config.yaml
d_model: 384
experts_per_token: 1
moe_layers: [1, 2, 3, 4, 5, 6, 7]
n_head: 3
n_kv_head: 3
tie_embeddings: false
lr: 0.00132
schedule: "cos"
seq_len: 1024
Below are experts of layer 5 (counted from 0) of a mixture-of-experts language model. Rows are named router (the router's row for the expert), up (a neuron's input weights, with its number), down (a neuron's output weights, with its number) and show model dimensions 96-191. Each number is 128 + 24 x the weight over its row's rms, rounded and kept within 0 to 255. Numbers have three digits each.
Before each expert's rows: a language model's description of what the expert responds to. This comes from a sample of Wikipedia text that the model never trained on.

# expert 4
Opening pieces of lowercase words, often verbs or abstract nouns after the, to, of, and, such as dis-, re-, sh-, rem-.
router:159108146161113163119099105138163143125101147082009115109113132133151112129129139117098155104144113113101126140112129164144106136159142124121121131103106159112147154010119120151147127135094135171125139119107119132112155156103153135142177150109146120154122078107159147147103156132155131117
up0:133143097131112131137128097122146128126148146120190120130110133132160122104157118128137103161118118131089129100116122124135141144116139133123145104126119159155120177108147143145159105114102110118094117102144138157158115131203168113105141148132120083113148163080138094125149144127117141081
down0:167107118139129132136128120111116152102167138120110089124113131099133160146134103104115088141129136121122099169144108106135134114160141127137133123137165103176122144061106129101118119123132148130131139109136134120141128097108096178126179089126090155117155128137149148101156187157165091111

# expert 26
Line breaks between paragraphs, list entries and after headings, plus time conjunctions like since, until, before in running text.
router:191090147153092154133118081131134144080117155091106123095094139137168117123150137117114147082132094134105088140104142155168107119168152129122115118106140170097130156134105148154138087117107155167121162100105093113130151146102111152094144146084166118129100113106148162130115122149165147152
up0:095125116137142147129133084125095120087129174078120113111085143160162079114118162090071120107172127122085087139126143083132143162141174145141114138103139114120149102136107142122130130114149155081122152111094182167089156112124164121092100115139131154125102116119136135150150154114111160094
down0:132116112147136114112164106130121047116116145151097161130117092155104156151143093096110142117120162118094128145106126127083138131139105120132172153137117131083142114128139146154136105086165110106173133114106111122136097149119091131098144144124130142100128116122111094114116102140128110137

# expert 37
Pieces of chemical, biochemical and taxon names, e.g. methyl, oxygen, protein, acid, Alteromonadales after Order:.
router:139107141163120169107118101146139165115117146122087118116143097141128112112150159108087125058152097130112127156122164116119114160139170124081106137095103128086153140033133174135161121157135136139137162111105113089119127156110136133125140133117162128166091128101131168155118129134141140147
up0:191116179107138128117100146106137105082094156126117126090107132154143108156115132133133122141107107108133121160166131162162120181179137072111092110095158115115161099174116115132072130170176141109112120137140131150127089093110166105109127169125127092146128116143116131109095111104118125123
down0:136110088124128149154133165121094144119089108153087135118099157115136089125119134148122111107142121136140116122143116133132161143083092070112112152106152121154115128146106112154112090118147170117118100135123117123145128161118145130157118129134147093123128138170107122142109158088149153089

# expert 31
Word pieces within compounds and names, often the second element's start, like c in bootcamp, Hardcover, Bosscar, plus back, minus signs.
router:129107149148130182121117118142131141101130145148084119131092140159128110140164167125115134067144097121125158136142122139137110147091171145130077136078123138083137159028115124107151131145143123120114154076116135124125131158108134108138130125119142106139110126087130144135109180153124158179
up0:135163095156096130104147120153141144085125148109123137118170126108114153104084093118139120112144115113105118122105158142135103115104161084127142144101065176121143136137152116153136158160115098144095104166088146154058139135146147080091147143111151152148126087126122129147124139134127129136
down0:151127141126146176112095136119112075130109140127195162127102159159124132163185136120104147132141118130134132093109109102140134142124095124140129124155109161118107100139085148133131119163127117121136114130098116148150101083111138102096143158160107164152118110143143070092101108160119145123

# expert 45
Sports words and table pipes in sports articles, e.g. football, basketball, season, league, games, playoff.
router:145128113134081194093103123152126148097101128125117109092117116144144108135157150106090148106130120128083114139128156151152128156106177103118114148124127141121144148065119133163125107154097164151118116132142091116129148167116144096091154164131142121155091125099145155151127131118154149122
up0:111117170154151094136125133134134127157091158133107134130120145123069139148185108164111164116099077037161097205116139140113130124129137082074091117103093145114121108137126134115145092077129153141142112117134108157131117139109130113138142143104112111167150103138127170131139132141148097143
down0:121147140139181097127139115157147110154160139110129098096112124124150142092152144108165125147111091095132119160139120160080146138137107104098161128128141117152125128108112145162109099190155126077130127115089150140131099100074155136135129137151113158161111145150104131153142139098128148098

# expert 10
Standalone numbers in tables, statistics and dates, often day numbers before months or census percentages, such as 28 January, 107, 19.4%.
router:155106131144092190121099128159150153131084163089079121145115096139184113118146139115113147109127115132106090136126165164133096159140131100086129141112102164109144141068116151157147090132109150153098159080106103100112168144101153142116122165120156109167107123118153141153108146129166137144
up0:157153111124154146103100104109148117137127097153103102127138130128126127121189137141118131094139120154108127060126145180129079113118119163162139138145120127142143153102106165137127127168108124097120231144134120134178137124059107153153115078153145123171095120131112154118146103145145149133
down0:129131055117089129108083134111128137125096101098097133124133084146108125118119101138165089129138122094149123129129101127107130126130136120134127091123134126108133130080131103112132091124074129110124123129149122143119077133122119145140085151142130120129131130143104141152100114089125155136

# expert 9
Middle pieces of compound or proper words, especially ic in Semiconductor, plus York after New, chart, League, Postcode.
router:130135153162122169096141137129125118103110161138034132113117103129126068148129108100106132107122123129105103161120128129134091133105125138105126149109095114117127140078100150123140135148125172158094171121129126136107148192073174111129107158122151106152097129082122150160140143125141138153
up0:109111126113100145113113143135159148127132113131157132147142143145167101115120153131095121151094117127142180127155107143119143121097190131132159152123087116132151134113142102125102130141120106181109122152100125126149143110105113129104151124132131130116141116090146117155138200113145138163
down0:108131139108157113101140175138114103104133036172121132113102153131198105125124148135116135084104124083173171144104136161147135132136101108123122108139120119143086140164130114127130101162122128093088144135144158127135127098102126121129123135100129136175109097147153108136104137130131076117

# expert 35
Tokens in species authority lines, Latin binomials, regiment names, table dates and LaTeX backslashes, like Wainwright, Anemonoides, October, Regiment.
router:173128122166102194113099122159146183131083167103098152128091099160156114115157123134129144115139092117106108134124161134109114153116126100100112162119109153105146148051125145160163094125129142167103163085124087111118142122115147141125117165119158118150115120107131138152128140123153171119
up0:138127153155084144107132090141148158147134168135092100112101108143158125128154127138059173123128129153131124111145172128115120189132120121131133147123103147109141139100080157119130118096100093130129142129113075122108131189082142106124148141143139111149115127111144142179126152151104137164
down0:115161098138084122147119155142131130096127159149154124109107137100138150130148154131120140155078086128089158109139114120123165130132163148126152075149121146160146105110072142104124136146161124082114151163178134114134134130148125085149132102153088195165058121151122102158094093119107124145

# expert 30
First names and name pieces, often Slavic, after country codes or pipes in sports rosters and results, such as Marin, Z, Ivan.
router:172144116145131180095089111194147135098074178102060113093094128172162130135150152119097156082142106119109099119128162131136113174128155114109128158119111122108147131044131183175139087139125139137115130105130131097111130134101161136128155144126167096150110119112132175155112120130146151127
up0:178134121130123129107099159152148120179146153116138116140125126123126110138121159122129097146179153121101089119097129103156137124133168137138148141182086132135095194143083107156129140123114110109125148106151118128125075137104135146083171155126190089118125146123134120120131135117145170123
down0:099143135103144124173099153112145119089154154123129135108105109136111167125163159151117120162135183122136082112109136100108121125144102169141127091144142135105155124136149133106151141151152136114121116126126123135121159159174125127139121114110088121107151167112136120120101111114111129134

# expert 20
Digit pieces inside numbers, mostly decimals, percentages and times in census text and stat tables, such as 2.49, 42.91%, 4:14.73.
router:174133135144106185106107129172156166124095164102082128127104097142150122130158141129132147121152097117134117132107142136125129171128149089105122149125086163108138149026107148163158095129110150137107151084103082093109143132124147137099119160133156091147096133123149143163110149130173147131
up0:140142122122128093112122152124128165136150137116145110141078139112152107137152120093128157146120145124095086160118104174128107093134142156092128153126141191126166106148121134141130122138130143109113084118137130158145108106148165106078149151149130125198131135117117161110109142146147161120
down0:137117115119095117124144157123149105137134156146130153127165157160132147112146108134123124078088137152146126085082129077123159114096098208141104156162145148131125077085122114118124136087127137089130123096171130161154117110146110154152117159106156166128148178127130114140112153067146161162

# expert 13
Word right after was/is/were/been, such as part, success, well, due, known, opened, operated, introduced.
router:146106124134122183119103109165140139121109139106108108087077125145150107107120143118086132108136121108127107126098141149132112136158150069103100126125132154108154156019112132159182124126115150179100127131103105136127179155129148123104146160112135125152126110117166153148115159131150163148
up0:104101113117156134178130117117114115139112145198100161135130096113117121094135109133114159123109101107082110116131139109124111135137122109106132135146172164133139101107121121144114114125123125143106133146162100099175146108110171124125089171137118114137113124117151134101138099151140138107
down0:093103123131137096116114141118136160140142134116124100103142099110162124132114113103149123114113128155128098131145115123146106142154119177131154140084114094123179104127147150124129127119121105148136108176147146127132134156112177099098143128074152142138135127122123133139129086147125159091

# expert 3
Opening pieces of surnames and given names right after a first name, like G in Gielgud, B in Bates, McC, von, Schm.
router:143126173143134161100139118149138161106075160117054104127100100145146119091142128119097149085105114128089117119114130130141127180114155107119094172121115143096145133036100159158146108130132138123085118084096116130093148141104167138106119144110157089150084125104164139167120152162142139151
up0:141129124111167168110154121128109099130046119132101152105129166159152110139123127080149138122181120103121109127097134125107139116160146107118110073127133126174157151148086123143143102155130157117089145147144105109159140154117111132196121136173101118124176150158105159111110093141157152105
down0:124142105101129132137145157124152156138129094160167142171137118122131112107157088149143178113114128141098091134091139164121116111120156121144157150157086098107135151126133147204098128133108136070148139158112168122155106146143118153112145175129097130116108100143105119126154149175127102107

# expert 17
Capital-letter pieces and parts of geographic names after directions or the, e.g. East Riding, Westcliff, River, Bridge, Karachi.
router:126125144182092189085116098136143156115119142113059144111106113121144111126122175081090140077145122112095124124129137121154146174133147127088108115112106159076140157039127146120138117127094147131117145109123117141110159119126142134112149167116148133128104120116150152148109149149130155143
up0:141124150124124091117132102146164126136117158109126153082092149165138149167133144156132171112103114143122147140086105116112086099097120127147158129116150128133113128103148148120174117119141132114124106071100151134092180126131165099087086129140134138120127136126151176140147150096122083098
down0:141129147101125120124124149097144137147143130115134153156121143123118134112081133105112102137124123096146094111102142113117114112134147119152125175135158108185100107153117109122131072152148099115099125148135106151115126160120106125085153146142150122198100124104150129120153154107122089147

# expert 38
The word as and forms of become, plus infobox field labels like Position:, Height:, Draw:, and table pipes.
router:141105125155120190101109117146147154110104153102065108148116133120174130130172158114111142103123119129120104122113157154143108163090149093100121127118134157109165149059111150170123113130109141149119120100104108076131135131117132109102128121113157150118131127094198120141085163133138140133
up0:100117119141138092095120188148134150151119115117136149134151121117093104171096114088117135123171129132102118107099090141104101097157120104109122166098143084146132136128135119144130156145105163125039134117156124157166166110184129134158131158149123126094118085105115098132153106090149146144
down0:107150129135146119147127128141142096150127145116171138133085121111103123155112099130157118137130094132111131125109107168112140076131140152092202161140152139139084129111119140095125161139133123107154117097118152126103174080123108130154134165159125147129157122154147153128112122143155131129

# expert 23
Opening parenthesis or quote fused with a capital letter starting a gloss or title, like (S in (Scorched Skin), "M, (CAN).
router:148121140154118159100112132175173160118089162096076123120109105154152096122124132102091162096113120141100096125109158137155117155128144088117105165112095142106157153071115132168151097158116150164116163107096078100103160138106162119125154137114149131146114111112144150128090145152141141125
up0:134083108127117126132157103099119162116118173142080137138160137151133144120156113135144109135162090112124146097123141157092141118144097112087133145157134111088131165114144133128152110121124124148160155051089094169185099118103114130136122124046123139119127127133119133124145139080121155094
down0:157119105159083168117102131155124129123128157128136101125136144148088154113079152142123147136083138127169073153163095132134102123143149115108174112098149127125152135039135127081140172110138115178068164135148165103119140123136171137094124090144078095101156146122129159120121130161136141155

# expert 16
Possessive determiners and 's before a noun in biographies, such as his new club, her leadership, the town's first.
router:152116140163086156112098118129134156125117156108098104115122141123166105119146135132119145094164131139114118132101139151159113150151148119090095157137101158114180132080111146149151122132116146136109151129117117122108144162110136136120114161099176121160083101104156127141098154127167157142
up0:109122099182121150119120118126148102134119137122113106153154104173111128123139172165115178110162119091112116127142117143152087139099111150104114146152085102120163127130109174146117143114113167127114104098095108137138148121090174082120116124081164160129090154114153122121111148126161102148
down0:098125145137152069136131102114132118119159144134152135119139115153112123118118140137126124135124085130151132141125128120117157128132159137108115141151114140109126133171129126118107137173105104120140122145129156178131138166123135105132114143106139092156149107133133151095118129149106135124

# expert 19
Column separator pipes in wiki tables and minute numbers after scorer names in football match reports, like Morrison 57'.
router:156139120134109204102125124175143158140063177075086118133090113141170133122170111124107143108146118130109127108107121133116132163108132100085118150130136154089156143069122148157149085128124167159122126104111101093120128129100161129126128164120164140149115125118131158165089140144164168129
up0:148129156137108156089111127163109127117104130089115138116093121122145101102124148096137151128153133156102112122121143180139111097153151102108118169092105131121144145090103198139138156119150119146107162092165127174082140135078175074089128136125126078166132106127172124157136135128144154152
down0:128143087129110133080136138122131155170133120168117094149191110173049150175092145096124133102128107084127126137121125146101142149159128094134107105141136119139103106148121134175163122147076108124119143138086164175132072132138129121118111100143142146137167145173111147094146130109131153121

# expert 47
Prepositions like of, for, by, in, with, during, alongside, right after nouns or participles and before the, a or his.
router:131111143135111123099128133156175143116087160092109103118104110172144112108132139112119162082142118121118090132132144158140104144140151120100095127133115155102157154025115153171140093157117142147078154100110102124125185158110143103122139147105154106139114112117164133159108149162142156134
up0:164145158111186142133100130166133157093113175090127161144129114097148091144136132150117122147131102101151112136162159085151111156105107102138157128138130105119134125108086089150097159159152161098138137124138127119098134125069113119136116109118131132143100145162122157145130113183118117162
down0:127132112154154117133088176075127146144087130141158113130149156154110141145178156094124125153138134074139121124142134180112170103132165126164144121089123141147129102105140102112104074160133116135143122152158139172147140099144136112144177104085100146173152128165099133154140111113158149115

# expert 34
The word the after prepositions, as in part of the, at the time, from the Academy.
router:160114146151123133110125099161153148102093142109131116110108105135162097115140153103101162115146106121111099122130145153150107152136157108117100158104111153115145141118086151132147102159111134146095155086092093126116112148103139131114122129116155113130109119100146132163102152152148154136
up0:115114141164086148139122125116145134148118179117084148129133154124119146106108102116113143103096100098101129132126153128118094105102165072119164144134151134140131104080142110173158170144123117144152147096101113099106118118108122143084134154091118122122098121116144172169123158103097147155
down0:139109113133169109143115085148161115166122158133141089125110124134126137122134118132136090128138120140118136107130129132132114155127128142193145144112093128120131116115128137082110123094082146143117124131129124122122124146137111127138092120124095141072120124097196128063121087140092099123

# expert 0
Short inner word pieces in names and ordinary words after a first capital letter, such as W-or-cester, wh-it-eboarding, N-ich-olas.
router:155134156182090148118123090137136143097117145114053122103111154144134124116138136131110150072137103136119116142123177162184115143146152151133125128094143142114146163042082147166129136134119140150104157083119102103121160143100117113084143147085167151142089120100159166126116140165158135131
up0:095176106057141126122126107154130083109081133137136116132142140112133126115140113132098167100106149141060125134141144119084144119154137094120135101123128149157135113093196135155097120102097109149144163129125110103080113097110150126154104088154115098106084147135160098121142122095087120094
down0:067145154159138109151084128153134105151110129185133154140140105141077129145131136162108123178108130091077149091099154133098113099115131121135117178190061113134080114124158162136098160145089077129132133126114100123121149097149102122140109194161098140138142158167127107134145171103131140073

# expert 1
Miscellaneous values inside wiki tables and lists, such as number pieces, months, names and spaces, e.g. 10,308, September, Yes.
router:168129125165097198113086114155142180122077162096095144137088112150156101107167121134131146125145101123102104146133171135119111165122127108096113158111108159102142140050131147164162097133130151166093154096116092113117147134102148136121121153110152112146112115109132126155136146131154172113
up0:127125131128097131115136122131140108107106135136108118100140118141121115126125139136104129107148104159126109132166139088156157143177116140128095134119080126088118135125049153186168151164124091138132164129126095134145149156144128130108117129085160098170106109116136141144153117133107166126
down0:173078122097121107128134076095088120096084100097174113142118144162158106113140102141111149154124138171183118160105174130127139132112128118094158126139135092182094124149131146121158107139131130131152097162132130161152154145070105165123119104098105132133122121110102108115145154141133139131

# expert 2
Middle and end pieces of foreign or unusual names and non-Latin letters, plus table cell pipes, such as Drak-ens-berg, Halmstad-s, й.
router:155140136132136176106147108169141139127104144125057113127110119141128139117134164116111158077127137120102114115141153116146126170123128147086101174102111137102136168066078152138165125158117142116110149097116118116084132129104175129120127126117168084168099102100130158147110144157119168173
up0:112107140157118149175134142161121105098115151118127093132142079132114150149159106135124139138113125114146091135117138142149140142122122133144123079094126112079123114148096141164100146146147153137117119116179054156128141127145146144091134117124155136101146096113125168108102117152082118131
down0:144146105103165120138123128101137117149106095122111112192149123105196135124158119108119172125137104116092115135155170124125159134122127131139189167143092099178129110097093107151118113127091132140134148140159088134155126107104159142129092122129121111109096158098115132158105103143114119124

# expert 25
Noun-forming endings and abstract nouns in prose, like -ation, -ion, -ity, -ment, -ances, plus development, education, activities.
router:141110117155120220097123106137142141144106159119102108137116105152126104123140142121113138073137110125121112131126149126126107126118165120101126149135113142103138143062115137141176112158106149149123142113095106135105145182105133107125107180109165135160113130097130161156110163117151167153
up0:152162126108108197161158094102155129131152097081128179104129143116129095085121152103105157088103104145159130142128117127121138123186161125123132117141112130104147110144129127137110109143154160107131086108149136092118144135158150113119100123083109097109110169129141150173175136115127187129
down0:116125133108156135086104165097110121117127141131143125139114155056173136111132151156109117127147109053142123129145069106158159127119150098116112132134118126135134152160124110121097145123136120135131121123112121151098131149130119120110123108132126136142131123086112151137097138105152160118

# expert 8
Middle pieces of Spanish, Maltese and other non-English place and personal names, such as Mar-iqu-ina, Val-let-ta, Anto-f-agasta.
router:154137147143123193118117096132142118101117136126031138123100100138143096131143107085082131095146115107107125119136132141119122116141137113086112168126144121111125145016085143109162124153112136125135129121108138129083124146069149099122110134135166110145083139090137133135144143168154146164
up0:133156080144132119133121090175127088179124082148116106126146099089126120121101143110135163149135154121144134142130134116172122148151091144143147125145138126138146109128122136136129151131139129116095141037115098132140107171162111137114152138169156097116149138123174149161124109141108086085
down0:113108083124062103164141157115151151162172155111144105150114102134121123080136146156116134199127101137095170144109182073162122140133111155118141115128137106119066161119113106140133110143177145141136133097143119111150098098134106144136174153149125099116148087121164159129084135133135098133

# expert 7
Verbs was, is, had, has, have, were, been right after a subject pronoun or name in biographies, e.g. She has, Miller had.
router:159114120141081190099098120149144149105086176094130107114101126140173107100155140107085148102140124130109093124109132133145120158132123093128131134104117176104164145039106151185167115148120139135098146117098076130135136133116158124088113137102159134149097118124149134160091144153147167151
up0:107141124098161131149095109141103130087112165136114152135082105135156130153121139112117096107087140132071107101144132130143141128116142120122127175137033144094094138126109114143141162129140110141141154128111121154109121131153087148118119124103152113132110109144185145131165159200105101159
down0:147129130120144126116121109150151116133149124129145091121144102145125150145119139157121142127142103129064162073110134126193124109138139102109124135146076109136078091163133147150124150086122135115153149111098096133139147164121061136123154161089123134122096173115138145139141152117106088092

# expert 15
Quantity words and determiners before a noun or of/than, like many, several, two, all, most, plus following, such, first.
router:151086121147088141117116096132136138107111129091099092136114092124139129117142132111095135072146119134118126138135150140144101157137130126100103119118124159115164124051098140148173143167102136153096140094098129122108134158120144139090123151116137106150094102112159158143113164125165136129
up0:131131143153096139120111081129119160147159153151127139119095123186154093137121123097127150139151123142122127171106125121178127132141151109131128121138124125090170132152129154126081081107154168145116173118098151095088121142134154085112116116136150159134132164126132113130098129130099102159
down0:168152177036074107103142118132109145150079170131164117127139105131139103100145115159108142115147153129166142128110147124118153125101132105152125105139150124082104091151110130135141142140137141114105134145096125085118089139107124136158152119168122085138097134110148110132160104115120176117

# expert 28
Pieces of Chinese, Japanese and Arabic romanized names, such as Yu-en Long, Hong Kong, Li Zhen, Al-Mekaimi.
router:196141164143136167109108135153132160101088135108067134121105130155136126122140146138083119092128125109119112143105137143154129176110137109132121144093112134112118151038072181176138121146111142144095179101121119109113162128116160097092125134097155075143115113131118165132100138133142132163
up0:157142121145104132080076121186148134131140134126153148143086124134106126124165129130145117129119132155068146101079108106110137139168114075128129132116058159107169135082166131188124109089147145133147167113099087122152095123111122119120104160137109115123160107156152140169123129114159132058
down0:126135166143106093139156085103170117155122158091133080095131135155111125154102132100101132101176090143112112161121123103125153141131142096086077122095154144131120109149119121102113135122149148143151124124121134120142115123113135132132131113125103144136126129098141143137134086131138063166

# expert 33
Capital-letter pieces of codes in tables and results, such as country codes GER, JPN, BEL, survey LONEOS, track codes KAN.
router:157146136164119193094112128185157133129075157117090140124091107151133128130146144109106145103147111114103118130122121139141116173103136111116107170110097147095125140011092173147145091128106148133110138133113098112095139129113159101105111151112168107152112123106144151164114151139157153119
up0:097114156104130132107121109094136118123135125131156144152087129135152157101107103141085090124169124168086124115144148151099136131167187096140120094146137117147115146142092108113139128101075163174100118151137099119132146168133181132182130105122091123143073151117121146131124152124118118121
down0:069137150139142130104163157147102115109139097132126166142105156133144117141153143140128139108091151168130126133127136152153143103107145125173148077123094104150171094147128121114147132148119094121095136121159133112129121144151152112148108101126192115129147165171157088133122111118138088123

# expert 21
Letters and digits in aircraft, car, engine and game model names, e.g. B-25, F-16s, Turbo V8, USS, Rally.
router:146149132175088189108097115139158141125091154111081114134096111141153115100140168103125148072159107113118113143125170165141144173099135107100103158100109166105130136042111172146157089126116159132117156103118110091131138165068128116076111163128153109181109125112150149163085129122133160143
up0:119148162111125128150126099118159146141121143118131130123116111106172141144158091118101094169144126124098103132095153129131159092140127150079092109121123138106151139096103129121152159154153149115139172131133096167091166135103115120147182163126146127136144122156124143141130133141136146082
down0:118110110114102088128151156130181105124082110166125133131133157140145173109109140147101082120128137150123119129106144087144151125096091093086106148117147172124122089120155133133164119103135124132118164112113153102142168144169081150138084093126134128125140100115073156119131066126145089141

# expert 5
Sentence-initial The after a title heading, list dashes, table pipes, and naming verbs like called, titled, renamed, Binomial name:.
router:182131133141107184126087105164151179119080164085100151122087127142164101112152135130109151101142102141102097144112162133126136156124120101099115156104114160096145155047126129152157105130117144170101140093098076104113142135113155141117111153113160109147128125119140145149121140132141151109
up0:149140116119113134124100124137118160114082127126137106138102083108130112089108095109107170149100107124098143143171090147142087092118123124135108102133140143115113115097121125153145102168152120110089140112117133146111145104128168114123149100113155143096146072118155153134147147135153132148
down0:117140144140132098089147156131153121149155138117151125131095104152136148106130122101155107099092172166173105156117126133143082125095135135151115133155095141174079151087174179097115159148129161156151119095157178126127139134123134112158121132094092124115161153140145151126126110163177132084

# expert 43
Nouns for roles, relatives and institutions after the, a or his, like Minister, president, son, county, school, name.
router:139114133158104232128099095160160136115111144121056115113123110135141100144129154113104140059119108139117100132112159147135109152140125124113092144140120120121137153068113130150168123127105152147123160132102114134110159170121134111121134163120147137158122106106144165153107136149138139125
up0:113120150138108123106114150114182144111099075138142146202142120129132100103116160129103165144153142170145127119157107156133104154122129140098093146140106123148123164123068156093169148115106160156134057132130139133141109148107136137131132081116147149128157125164116117140153114147119126135
down0:124117143089134145168108133151148121088157081135123134109121150159149155089115165111119097101095145079154129135164137147123121084155129093158195131144149095142125131093143106149098122126149111134146163168104112115169148127126094126179167151153091163079131140147148159138119123131138123140

# expert 42
Words in census demographics and place infoboxes, such as from in age ranges, people, population, zone:, Elevation:, °N.
router:135119132172099196092141095150165168130109160085108119101130106113122132153136138081099162097141092137122119143127158124120124187126145088074099115112118125128149160070101152155128130134102147148106160120139082090130133150143135145112120134119171091140117112086141133151111132116144158100
up0:156091109112130142126122126148134153125098138104114153180124117136134105157151147144130122145170118109091126136079155136148111098146149137119116183136114155094143130120141119157136129156107112093112131074100147135101131165095145127108108157102133123131095095123137138138119119127136125175
down0:102156109128125139164146164111120167117164121178161108118147173086136114141148160132116140121124153122107115151100084118136127103147125139130113102151146141144113091153129128141129157110161110132154091148138153139175130101185115133066104134136118092113172158117153099100134133141084106136

# expert 41
Inflected verbs and verb endings in narrative sentences, like -ing, -ed, -ates, wrote, taking, decided, receive.
router:152119131148096167106102119157183140107113134092106099133115132150131123123157116130120160110147111138109132117113132137143117128120146101106103157113111169079149150009109135160178140139115150161100133123113112133116171168100176124123135176118155130174115099107145135129107144137137148134
up0:155173137118113149150147140123146134110148159149146111118148150085126168134121113152133090173165135123119121145101144097087113126121159157094107117085147113115118115123142119120145151117146084123162173124169129161075103156126131126125172130106131144152129163115121087165155097157125129118
down0:152102114111112094098117126146157136095148132084151143116149175150156150119158144112113131140101116144132142074112133167134103139125090138107126125166103125125123161168101128187128135135147103130087097157105106088161179138146123112123119148145158152129127106124133125097115135157146125131

# expert 12
Everyday nouns after a preposition or article, often first parts of compounds, such as land, water, public, home, space.
router:129121122183100184097085097146170148126113139103078113142118135130152101122160139078100166068149116119093124130113161151122104145124154107110123150136117141097130151046139161135119130147099146145128149099121111128119127168116136129101142164128165119167119128099142158169113140147150151139
up0:195119128123086134129108116143155153152092105126112136118128143148126113087128142120130127116124093110119116146130139131158107126125164099114077137100109142071119160093115122150155090129118170146052119112143067116104120141124144131124142133104125100178132083092193144147073150153134117121
down0:153160127185128117142148088069140121133117104133098091108095100130139132128119153104160157129120115110102152119176142124106118139104117169126134108092107164128142108106064090123104152139138103115116102110114113112130118150088096125136108138114153123118155130138141129136137123141112105119

# expert 36
Line breaks ending table rows and infobox lines, plus prepositions in college-team and politician opening sentences, such as in, during, of.
router:150097143156120150098094095172150147110113144129101103134101134176140128091162170102112149100183114103106105128109121159138088130142120110107123150148112142129174133148096150148124100166092144134087136092108088149119105147111165103133126115113125109148114109109145143138126150123160141170
up0:110104127171114113127166109140155123102137096139085100161143125124156104124123125124162160120120135091130163124119101173138108168151129140143125122126125119098138106122138126155101108183145114136164118045134148132152147160129172128132115144141113106130116142107123144158131152152136109106
down0:137134140127125111144120113140125099113115070141108118151135159128146147124131164108091134133142113120097102137149116170109125129151154112141176125113111139082103114109159140147068157123137125168133129069104135140114127130153143127141134134113130144117132153133133126118124143147140109126

# expert 6
List dashes, table pipes and field labels in politician or bishop infoboxes and tables, such as Personal details, Born:, Member, Votes.
router:164126103169098211134120113163142160117091144105072145101099124154136105126141148095095130100141124119116089128113112141169096158126152108114132151122133140118149160054086123148174110133123142169119149117093113149113150156091140146123150159120150130146105125085165164163097149148133143141
up0:141120154135101141133124114183115139142119119121112154097121148171124148154075151130094116143090097092151147087136100184110148156139137111117116097100142111172173134133137162108133154137096110097145162153133063088104099117119148111093139151160122098152148121134150100128132163122114109112
down0:139134156109147077152120135137119138092111143156115122064135126131143081152119129110117127100157086112139113093160089111115142095103136135106125152160153136106153144173158121124111110113093122118107129079150119116139124121097122119142188134098130165115126123142154148105083126156114142135

# expert 44
Four-digit years after in or in parentheses, in census text, filmographies and date ranges, such as 2011, (2007), 1913.
router:159123131154116198110109130136138142125095141098092128140106127152141127130155138130129144132137100132114096147104154131121101141124131102101126149115102147110161155092103152181154085146091158158103140095108089116116146131106158137095126161125147120165120133106152128164116143140145152116
up0:105121150125140128130136138140128156166134117153156145132118112117095159091116175148100115106102142128124164093122124108122203151128131121124113094150135115058083101121124128087168152160109125085154134137143092088126156109122120129131108147115162135144113148114117147157140128206123166146
down0:110143105165137136123107134154139116149147107146119152132106140121141146067087109129132109129121134127167166105166138116123151126131150137089130155117106115132092132158130119122154130156093154093078141135132106148106156089108172158140114124086174104146124150105172123166128119157079134172

# expert 39
Newline tokens ending headings, list items and table rows, especially after an = Title = header line or a sentence.
router:187116136132100144104117117155129166125109131096067120111108119128114108108119150114138159075156139122115111114129149145118095148146129089111083134117107153075123164125119150158163104162113142162110143098086090121126110143108146138126151118128171128139089127101146172172130133130193149143
up0:129136136127122133126161149111145083120138139131171092120156140153129095152090136147103122084120109155112137091120132126143128112111124154114105127159110126105141173122123172106158170122147115067121164129128115117113138195095178121071147131157135073127109184109134171154117136148145132106
down0:081115115116140106132114139100120130117151095153173137123121155138124142109106140115122092120106146133127125065131136127096139108105102164151118138175088099131163134042153162134141164131148114112140118130165118164138131141108153137144133109133086128156121131123087165147131152159105102086

# expert 14
Pronouns, simple verbs and function words in plot summaries and quoted speech, such as to, nothing, come, feel, you.
router:146107137140117196132089094158151172139090152087107114132101116130178134110146107110090163100107100122096119126093112141126096154128150099123131142124116174089149131030123140164152121154136150145080136112115107107105148147099142135114142147099149132164119122118158159154110138150174165138
up0:183157174134151123138097137142146129121148150117122098112126121145118110120161118152098098152086180119078124133075088127110143108110143159134122092157109152096102097121136157135146114154117166143120125121126136086119136114157164136127133111120120103169080110121126103137120137167132116141
down0:122160112084120141134095151142095095126096156185087116131130147163144144097137088132109119144099102117110147141092133168115119116180130149131104128156149101120164159081137122096149106096133125142122143106163070103083120134133155138163094132113108146105091111143147091128127154135163091143

# expert 27
Short letter pieces inside or ending a longer word, often names or foreign terms, like Hinder-l-ider, Creat-or, lik-el-ihood.
router:152103170131154160104142119137125115119104132108059076128125099154132109085126129121090129112144117108112096141142134139136128129112142087102093146101134129118137161053105139121148111144098162141102146096111129146124165187123172104131136144084147142135077137102121138152119141144147151163
up0:087168147144123109101129112146117141168117113131113122134135116099140125124133126151161151131176074120102125127138147109128132093175149129101114153131121146119137174112088110167154107089110165128151178118140145153128081166102109081111085109089152152156105139135120131137142133146135138157
down0:144173125124119088116131086086088107088169152122088127116094089136130139156076113124116135153154159135105107119129146150167166132153089114115167155140155151105141106134095145102123176138124146123147145154165126149115192130101122120121091120102111121148146132147108157113136121137121137124

# expert 22
Wiki heading markers and their first letters plus colons ending infobox field labels, such as ==See, ===B, Succeeded by:, NYSE:.
router:146132109147106155122114116173127165143119140097023095142127131137128107103123151121126141086143117133100106121110149123148119142102164123119103131099081159113126137102105152142156108145125147139074165114100105123092136132094135117098133136118162122173091131112134143128114163126171159120
up0:120096127139170118152093077132160134096129107115139129111117137120124122157111100111086161111173154141107089139109142145168085167160135125157115101178100170140168115130139126125096107153122171142164118132122080129124136121134149113187130125168118142138157108139099115133083166151126107120
down0:122107087112119111113129162099155092112133086132152120130163129152127102096194109137072165129168146130121114110107158153133141123095122136094135102132135148137139097136173118122083134136161102123132117133149118110134131147124146134136163135149112150123119112175112073153125120114123082127